{
  "n_layer": 15,
  "d_model": 192,
  "n_experts": 64,
  "experts_per_token": 6,
  "d_expert": 32,
  "d_shared_expert": 0,
  "activation": "swiglu",
  "moe_layers": [2, 3, 4, 5, 6, 7, 8, 9, 10, 11, 12, 13, 14],
  "router_score": "softmax",
  "normalize_top_k": true,
  "routed_scale": 1.0,
  "balance_loss": 0.00789,
  "balance_bias": false,
  "router_z_loss": 0.001,
  "init_std_router": 0.0197,
  "lr_router": 0.000387,
  "vocab_size": 16384,
  "norm": "rmsnorm",
  "norm_eps": 1e-06,
  "tie_embeddings": false,
  "optimizer": "muon_variant",
  "lr": 0.0163,
  "beta1": 0.95,
  "batch_tokens": [65536, 131072, 196608],
  "seq_len": 256,
  "train_tokens": 490000000,
  "steps": 3799,
  "dataset": "wikipedia_en"
}
Below are experts of layer 2 (counted from 0) of a mixture-of-experts language model. Rows are named router (the router's row for the expert), gate (a neuron's input weights, with its number), up (a neuron's input weights, with its number), down (a neuron's output weights, with its number) and show model dimensions 0-191. Each number is 128 + 32 x the weight over its row's rms, rounded and kept within 0 to 255. Numbers have three digits each.
Before each expert's rows: a language model's description of what the expert responds to; "mostly gets" lists some tokens that are sent to it at least half of the time. This comes from a sample of Wikipedia text that the model never trained on.

# expert 27
What it handles: Mid-word consonant pieces. Single consonants or short letter pieces inside the middle of names and rare words, such as c, h, b, w, after a capital opening.
mostly gets: "c", "h", "ab", "v", "b", "w"
router:213096206150182128150126106109237000106101098199138120154105089118093136117125101096119158147163101117166141100109119123159093110127121109141126107130192157132086091146093157140128146089122092157125105117160110133148143122118138136134136145077103103140216130115149121106107155100097106187109120097159180082095109110113154163151120131130087096102157093115086105108133082095130159178122089110106114101137188110152164104166108132144097131118054116120096089161105134146121130147155165114059087110118127127129155166107075119199131121123110171118086154103204136120076079103156142125
gate0:106097139087113144137119084098099137150160153154171144136136088122153150121138117156100132155134131164080126078111112103074106160112142145114106157144137193075168090142098088168104090117078128092095135131156101148154149139132144126123105086153142066192171106165140126092091200098192107193077102108130119145083138114140100113150163141155103105056133149110139077165127090129122112194150100095053139092130119097154144119186125159132140208121146068107105099117110132109177140217088034081091150148149124142108078134170078118161155086138138134139101107108166111083070121170120166159
up0:152152111150126115152096168150116147093088134134106116151098175116113117144110105099193107092143061083198132149183097140134135067140141092163138103123123110165130151130141153084113165107185149145138127098118208101114051104074132114142124158114094169105080138110106150158165097157079094078161185136096117125173157161094185150082135103077150186179073123099099124086115124131166180072131155165159158140117156139084124129084100121102137055125113159114188153112115165147116117052132217133178076104102137132151175129128117142144110171118148136146156148181115149178171131072149104125
down0:146085101113111137096097160132129158137149163132162112170130128163084065115088147115186150080123116106136112131067112113111151105178100129107112112123165054118126112130158117126135154081169171129153182167115126134145142131147165135132185103058155148114129078068169115146104075151163150101143075202119110084154028158135146124119124162163125144153112149160139177153159182103141114127103131142129069168142144115147090128153185080156105195104145060100127164102101133161141142143054157151198153074134095127129132129081141133111055167166128153194104070152158119102148172116150171108

# expert 2
What it handles: Table cell separators. Pipe separators and semicolons between cells in sports, election and statistics tables, plus line-start list dashes, such as | 4,014 and ; 16.
mostly gets: " |", " |\n", ")\n", "|", ";", "\n"
router:132080147105131068142076114065142153082128095211099097123108124132120138074105124124099141129147110156156140115075142133142125118160088111143127119031157181155123106124110141140090116132172118194159102033162205136151144097097058116108127118118117124155135113100135135143046142129109093112127123111142156186108055102123125107169200072163134079111144143136127068129088131111163153141219082123122148089133131111136161105125087104124118119119141125100130137135060146171192130104142135096091112120146094101103120125115094057155108113072097131227116147127146134139132085155133164123
gate1:164206127110141142148136105121131043064147145118109089132134118150162093133152125168119145190123100152157140116104095174147198099134143119138110097089129132096151130195113167095164071120160144096171111112120112136144138126171130135088112123088038075104159132136148095078163123150050095152141128141085156104138148122081201122137161130197142137126103139153117088133132144081149087056143148095126097142125112153119118119121094158100166167152190129064193110133154138144172206082174074100099133117117161171133116104116115133176093153211109134118104152148154073149143107096142096083
up1:071165077169160187122120130177172068200197134072142147128132129143117122153145162149182138129106136159161128042101109077056130117076116178152155134110123152099144087136160133129179042108108121099168074157157098170134110134113223147141113114127158176115124141152093114160115129109102127116083154122132126145152122133108169149169136144104066141086111067117095139147130159087123112151109073096139138092170091126123137116112082145068194145088095105152126113171157109127148135095092093142135079139118150138052086130110084109083144115121075190132117116127082115132094116094105085155
down1:091150145188092145076159136160131174181099098131141124107132083115110153180163145093114160116138100106096102155106108196128116112138136107132087116092106160136088142179120131136227135115109138143101168129142076180146110082105140132104086090071084155152163094096139122073144145131204190193109151114117146087135121079141160120074091222138149115147153105102190127128134162116079126160148095099113103109121105088164094134118209153150130148139100164123159140154166198102172079128126107143152106147129158131155163158157136139110107104116193166132141120149189156069080164097103144184

# expert 13
What it handles: Word-initial fragments. Opening pieces of names and words after brackets, quotes or hyphens, such as b, re, con, North, and He starting sentences.
mostly gets: " b", " re", " North", " g", " Re", " con"
router:147135162087176103148094171097152093086086111149156093155089085093084168112101105086097157174151119144152171090094108092142095080150102101164150091115161157170089094111097158172092159075151079145157096109162150154167118089094114115105081145102115072141150091088134094084098146105105110190106152067165170152093085115099151149164160081148099104073175095063112113087098084103176142183161102083103159097117130120168158081149099093150101104115119101112119101168101142153136160152168167098092109096162117077101150154120083101138114096088102157172074146120182152145108087149146167151
gate2:077111153119135144139139151142151084161128122156140092147054132142106124183110099134036125147118087119124119099122096096200065138105112124155164101144151101108126157120094169111158156071102093140105112162151162129139223157074137117151132201116085040143110098152150155115124118124110131148142164106197161148082109070139107151164063155113144117061075124157092120066184105102157115130113190105140123093098119088188115120107128118107113097149129126129104171139065147102135128099094155114080111136138156116235132117140114130165089077129125092154149086173146141156119069131108139105
up2:169157093120144116117058142168120157083169103094146152128189179169138146031124121163183147092143173127114185079122154178085157142160150114119126162143122140125118091145149121153110138156165162093161137117109125145130090144118157160087141094149172155135173169089114099202103130153116102123127085130073088111170093133119140103117202114096094119142176074124116158195127137158119152187130102162112125174165138131168111130135105045177134161153137114133114055141123112138123142169165132144136164106094124116046137100140132073109155235111138188131139178109108179144141160130155153122
down2:181101119177096062105094095150141170158159093116130144132113151150067064142204208103103160053126140096105166175104161187103167126121103147137189118152150133118139132164092090152119135121104132081146143102036132102142100146137150155149149085126165135164161132104112165139052160168152089116126141116122091128121145191148047108160149165044127128121156112126136117165176148147136120085103143104103121124127107194158109150145130134085091106106184136128149148140154163086110130082141166176179152159168091116092083116167170161113113154124147150104139147093108082135198131156100101115